{
  "n_experts": 64,
  "num_attention_heads": 6,
  "qk_norm": false
}
Below are experts of layer 6 (counted from 0) of a mixture-of-experts language model. Rows are named router (the router's row for the expert), gate (a neuron's input weights, with its number), up (a neuron's input weights, with its number) and show model dimensions 0-191. Each number is 128 + 24 x the weight over its row's rms, rounded and kept within 0 to 255. Numbers have three digits each.
After each expert's rows: a language model's description of what the expert responds to; "gets" lists some tokens that make up at least twice as much of what it gets as of all text. This comes from a sample of Wikipedia text that the model never trained on. Tokens count by the router's weight.

# expert 31
router:164106109130095135095144150131123109127131099129126105088122084135143152144128134142129115100114177130071145099114129101092127121132104138132136106135158171142136136135105125151131088155157156118152124128112101136189144152151109130144114164125156139169097127132140126096129076140131172148134129105109132142092133130158100125119093157157144130140136123143161140199138135131078156126089140118141118124126194147118112112083104109127185088128104158123134174138137095092089073147154121144116120075130121155151131131140096124112119122120090121160161130162144100151157140135165134098
gate1:197119158091145105138143094085119119153096122112068139095099092118111163151114142122171130140104123131111128139099072151142146077148124125141105128137173105102109100146116131126110134106114138136170128137166142101141139120112154142117191114103115118117138188114133142137130143176144102148131119158084155129128107127143128147108117153174135135163129126123051119151105120143136152127163123084135141153146175141127139131165132112128124168118132140115172128109104137149159127086106147108109165107115144111145076112151122128115143124157124116138143119158156146122132150193116122140
up1:144134118125155161123144111142118106095116136130144153140164122132142123149107129120133131141128116150152107105118097147148139132138134123121124181096121107142116119118146156104129082095161144107178111090124119113116174143153129133072113157146150135082172117150080143094161076113115146183165069179137144162147114116133109132124121162152144132137154150120150125121080152162151104138105139142111203115165118122120152120165138153139153144146152166126080108123114135092068095156134112144108134125107142145136126146136150114111148157148127180121143122110154137099085096099129137123
gate2:145123113192105145146177109085093124157126140102112116130119102152080146119134114127120158136118142130154130149161141131110082128122106112109163107134141143132135142148121113106107120122098127135161133139120098154142160139119127129144160132151164119166124174122163137138125136158113131145144097098144101157171148165124131093108097142143092114132108134135143127151096073050157097158116161114146156103094113150129119134105141161144106149103125115094116132114092183173121147092155095114122114104152160112143160153115140120086148106081153129135128147101166150075153118102162122098
up2:086133178127145156158090156124117098108125100165152113101164145137169158130159152126157085124120151113171132121123140053113143115198134145141104163151080125140169152087133098148172138105093111108126166131141150104160138153157125128124117135147093112124114070134108134118154138140169184143143108126116123126149133107121146120133119116129135118134129142116133134106137139128126162128136141144161115120139123132120144100141172109128141148103125146125101115164084134130093146080128144129141148146099157131105119102107142138149115132174072141108079120142109163090154126132138191130
What it handles: Single digits inside numbers in dates, years, scores, tables, and unit designations, such as 1994, 395th, and January 31.
gets: "2", "1", "3", "4", "5", "9"

# expert 57
router:088104139097126095110131125082149134148137167101136092133136160108140138082116136151131141106095151155100133142174156130139158122145139129129086159101138106166158120106107125160086130149136104126078130137131083111160177115125119137085132113149118114119143100133124102122124134105144149120102159173120129125140110128122166138108103111097115091155137105137159082112127134123128128145132118113096129158152092125105130078171153094192105144119135118168138147134142112115134157106117096121116129145068129178121153142083143098113143176144145139136122153113183145116166117119137169080
gate2:177096144101158062133114109138122166134141092145108153113088166144161120109140113108092135120083174099128115150110132145179140124139128139149137119108131139170148133103174152126097133144115141123109126144166122097116127104095114145125087123132145152127108124102143135133108134119183146133128139090139148137111108133119148127106173122112087110147172108146101121109141082078131127181120130144129092116138131165113117135129104152144144145160134135156121112164130127127097098109085149124091142167137124161144158154145122153172120131129087150103072161122146091159145119086087124170
up2:117113137138137095123114108114116155116093121155130142113085123168097113130073115154167144143146169118106128109132141118154128106150140109117145137165080163138110115148157099160133187138161092094156145163135119105118149117166106149122131128161139108165127131093130155096138139120148172104155123100104143133141116100159153139116136095133137123150163156137109127140096145118159176152173054123124140084081146117105147113142109161125131093122133109104134131144138125080152152113180114175160084159124128116106157167144089118134145127104154104123098149130132143133145178136125147125
gate3:111122076137111120120139127122104144197102092156129109110132108122147144127107168140092106130120135128114143149161127124135137155159117170159124166117085117164098114162139143097141108066092129129150113129083134118124135119133157120124095124118127103124100189153116150140149070157098151173125159143096160138093154145135103135107150111111134118122147126147132073193148147083094144144125092119114156086118139142142110122139142112131102143132182164144102130115117138111162119149119125115137116166157123132105100167162125131133107142127119141131146111140133095132089073074116106131
up3:142140136138114117175123104168106144171076107142133145130135145152102105130147115133154139149152123101142120116131113110055155088112115085149165090138140078072092180104122107125125108149154147150110172138099155093139099140092138121122094155111146122160105103093133105152130160160146116143117104180105108144127136136061159139146100097163118108092122153092155117146103172111155143128098127141073101130123127143127174102088132125125113098112110155123150146145119140134116122086113122136091129142132131127118110115111173147111146134122136116150118140113117118152120092126144096151
What it handles: Main verbs is, are, was, has right after an article's subject name, e.g. Bolhó is a village, plus accented letters é, č, j.
gets: " is", "j", " are", " was", "é", " has"

# expert 51
router:138121138128084105156146103156077155146162129142145111192105122130150111087142115085098130125115111109127125118139096087092125146172097139150103124133109176122142095127135130131110126101132092141132140124148127168117163115197105104085140130176185137109141135121107090145146137120152144127119139164115133149132127118141113087110097128115120102076124142136087108131127157158147087129109110157119117116070094129106143103122098126121127148142130149200120104126155106089156104136144170142094155144151104120140112128124142097123120158141091118138164101112089139114144126107173143143
gate0:133104108141090134140109161158137155107129147092138170114141132117122116135128090126120170120131147152132128133133126082086149157158114154112160109134151115176102128112138137108108130141116117116156106160108124153111132126084110130119138107103153145095157128140141138119147132096152151135071156079104103094162133166130115128137117114132142141141142100177171091134158118153140147135139132181139126146065080136170171132090135145123127137124144112136180161171134165122157119170094130125149126166114110149128095093110111154091145080059115139109149144132122115127133105118137078117
up0:108111132080126176105118110109149137154097118131119128121129110122082118110143126090121118080066106105114123134141117109096110128117127140114113114120101127135099144117087121142138121126082124136136136135131108163123156151128132119109133153104163130135145126120105099079125114130118114165145103158161162207074143116162118133140151148112098170124144175138099119154122119117123115133131116147093165148092142127055108103124124131094098152130140137110095124132187154164128171157111123144078152113095136097167117130155134188089141140162109120155155103142113107104150132146137135103
gate1:132110154106136124127126081113132161121087146140107164123113116137104096095103147105142092088099099117152116104108103102094131111151139126137096145126102137142160128153099103103101110128125151160112142149125127113147070120099142142143146150118137124133119147136086140151127126119138146101183112116125095136133116109115125118110161104123122091125110108094138135141121133104154154075127129160163134086139096147119104130181119074097079101142120123143136114068139124134093134084103090140127137131107149110174174188112100146144166067150085129098141150144128114139129099141071131142
up1:086080144165130115106103148136109149129093167164143155114129119097091135112133121152143109139107097113132112140129110123128169141160167128126145148111140166091157164118140089125148134115110168094116125140131128168129175125172132182133130124118141122138123115138151132111109144117131138156135117133124134133123112145131143123134125143086120118144115101119111106098139127109090083163099121143108163184121122147156127135127098154163148137147112170111128107125147112124140110176146174120124128124155100159100204078179103115139118121147159169060141105113127134087068107110112102158
What it handles: Closing brackets ending birth dates, figures and asides, such as born 1961) is, plus "di" and "of" inside institution names.
gets: ")", " Ar", "Ar", " di", "id", "),"

# expert 37
router:134128143154145097139115175151125135127124126133129150097103114066123137117103111138091081126118121106175119143115117139160109145052143119155195127139080099090094169103104111128144176119118158130135153109167126105099143098116144120082119148100096111135122147094153117086104108168115120107126137108141136119166122109109147063122126088122138140153133118155180108143137138136131131126121125100174128141129153169109142114185084115149140060134099109128116120135116136126099146121111130158142107121113102169135092116134140120107124115110101084136131145093109136122123111148108121124
gate1:133137118143129144149132187130137109182168112111094142133116110106154137132065058144173117160085103088111127153122125100159104144129108106130158125109124122184107152135142134105138133128163111152200137109098147099153114130156149172168144163102152106094123138105169134150100106084121137121132134148160162168147077122101150122145137115121105121154123119139118106115133114097143125124113124106136108112123135103144126132150132163126138143128092139142119108150114171152131132150111159063153125096070103109150094146112105109120143110096128109104128160137104104124125119115169140140
up1:117133151085140181145097164102106087092154127152128122149089144136130100133109124076092150035154123119111166119141144124109112114147121125126125108109128145124156139122119141148153139140197136138100148138123103137109120124145110140141104182100120107165105177125133115120124099131116147156078183139190085163142174187117130113138144156129140163095113176144138123135145145110140129135120113132095141108136068128152145129151106100152140133106152129127088105137135145105137095139131112129123129143153137156101122125147138141103150121127089123102128137157162115129139105142136165099
gate2:166116163165126102124102116158100138122121097122111126113136069147146127174145105128145154153102139143140158122139112160125144151099091111134137114095112135115095145086071126097128114127100136155143153130082131117115110122169158123156119064113131130140131138114138098144109139115127112158140157129092127122145137117117106177171139123146164090158172107115128149122132124145171153122150164071097151131123142165095103162096082159113131098132099129140120141153137114130076131157162105092126113110143081154160102077149115114124131155118170154130133138127112115152113106153111132180
up2:136081122129146145090081130138134123132073124124105146128079151101114081154171156096149136126143130151173162145102075136103127127146101139130132103099095089106082139139104099125096053126144152097142135130092158142131115085163121155132146085095160135131139166132140133119169102140145136126103100133106155135133111154130152134132098142106106126114106158125112165113133155097143151103112128108126116155135140142113158142076117114113109128117074093120117102097140117116141149133133146143164145142108102124154116158131122155098165165111148173105110142102161167142117135118134172101
What it handles: The suffix -ly and common gradable words such as early, well, very, large, and small, often as adverbs or modifiers.
gets: "ly", " well", " early", " large", " later", " late"

# expert 40
router:109145131148122173128147168141117136131150097143113172113111103110100084147083117130142102110110145159150102142124097131138135151112073117139120117120131115160111136130139105069127149155108129123187136127137141133134116150106111096131171116131089076118145143120180100134155144132163104107148120170115138171179156138111136169166142110144148133147118136090147101142169137126104123099095105129115096133107143082124100096121118125128124127124140177088170104163093075110130113105114110139130110100147150108102093166139104155129120101127134142116181157122115160144103072139120145132
gate0:108137165065110140119116110117142151154137132128156104180144102101105164141144158129155117152153124115112085108120126101126121105149140112115112122124147142120123148114125117125175139128127146139100125144124113122163159117117137145101108111112137171113106116179148136125139120132114100156162108114173057187096129088165170130147114098099158119095116114092136130141127124121080112107147121126151168140170118090090097132089131098169097132126133114149126106113147126129094151117110108123142118157137131173146145107134140136123076172115078135078131158106140149086117116164100155090
up0:094128108141104127103108132156166139126085100170175146160135148157120127095141151147131131126098105145108159062122147143148154104100153127126134132104115114093129161182159140142087153099123154126136147174130126130123124149127119162108106130174102132091102092135150134085124135091109143124130086152119147185136138126133160109087123132149161139129126125119141105160116119126115151135138122097147160169146111114163093167142152121123099123157128103147125099125120115146106131153136050129084124139155152105158110119112146167095126192120128104144171106121117128152093129161105147100
gate1:115156179129097107106117137113092136111134147158166171118133129116158115134177120098179135110137122142171120108110128126126136102090168173154120105068120135119109148129154144150086156186130136125140152117145125114125133096119092087137138104113127178107075118098092117129119141113134157163136108141116138120119122147091112140118120125156153158090129100138112161122135058131090104182144097134121156132126129088133132126149118099116072096162122140129122159165150110139139116152143141094139140121145077129094138122130146128123112149167130073133147127124123113140137110099139171090
up1:147115110135094135119137110098167193089133069129145164099152137172101145121132114163069097125093093169112142178137147148106120116119123156150129127129133112086132166147110136086103103125149122146131079140111109146092093149115085126159078151085135172136131106134120127113154146116141152120115125130137143130094121133142105146128115116134098127126096120099096106108119122120117104086166136145120133164167143144110138135101158100100122099137159090134130117138144131109154158172139172129135099139124120112177099118110117149145138109119121108144082132170123119145095175166090122147
What it handles: Nationality and religion adjectives and suffixes -ic, -ian, -ical, like German, British, antisemitic, Catholic, Macedonian, Nationalist.
gets: "ic", "ian", "ical", " American", "al", " European"

# expert 5
router:113158167116136078127130117162125149123099115109129124078104154134128118148115129100146154111148140149120132123119087106130144127128155108132172107151141119160124141149136099117152083154112179139117128119186150131088109135135172125122106151083077131133095151138082136081149147079092105123149129172136147087152117108153166168129125093122158129102177129098160142187114124136101124160157108090153102135131127139145120147161115116167082122159125125103120134157098140139152122122117158116127099127148087095117114121111148181107151126100164113125085139121143104140132133108111099104
gate3:128167114140146169155183116121135150139090135137120124143132147136119120118124138122139081091117128166124127081154098106098158190154161112192098144173129140159154116094145139138098153103135130138111159117130125141116110138140166120101126137136138144142106140101130134119110117114152092116126096176134083145120156152118112126113084134120151161188118138118133104159162123089109172125142124101146139062117131169137120125105114130097104114173112145134196157141127141105097163111151152156109150127112146111093113131117106148173134161109123122126141145099125095122144163148142104092
up3:103112143142121106146100131155127095153134143153097116119167140124139134156103164100131104108098143150133102084164170158110190142145130094130144144145128151155151123112098107092117107107134128149121162137106168170124114111122114180092122170146121109103095149138103155123144094121083126069125145099120107156135134109085111125141105052134101162079156112134136133177146135145139142084100112107093144128095108137135127128166123139129080101134099157130165129147163136130143134089126114118112152158111146106123084131138128131153096122115129142098128093109170124144164141118136099109
gate4:156112144138090121109163106127128153144073130136128077119147138116116112156106115133148121149119118123112157083107122120145148109131107105128139157128150155115102148113149145127078137118142127181132159132129169138122092130169093151105100173095084108125150120108123166147120138117122131158087145130088150150117153134139150094126160146161093118121125163122126122130091134142129126106139145140176070126128122149066161180114106108155096145130141089168128147109107133117127148162143076181123128127109119060136112110166138138136086095136104136108112124164110125148163153139104110093
up4:121129138098107126119115092129099161117152146169118100122107102153108146133112157165161145164115148141126124132114152156131143119144158096150138110114091160146108138146093161113143121110138122131133105140080152099176117157126134098128129134164178137119115106144122109128179171144157137123135135160093146165140079107060135128090149114105130125125108158107140122074095127125127124151139118113153097133142156093171137120133101104124142122093170124111151086161097144163147113116136125150147169158104078127117096102143132135119090100124168060148089112097126128131112113136112102087
What it handles: Verb tokens or their final pieces after was, to, he, also, often past tense, such as used, announced, adv-ocated, distrib-ute.
gets: "ed", "ing", "ated", " used", " found", " announced"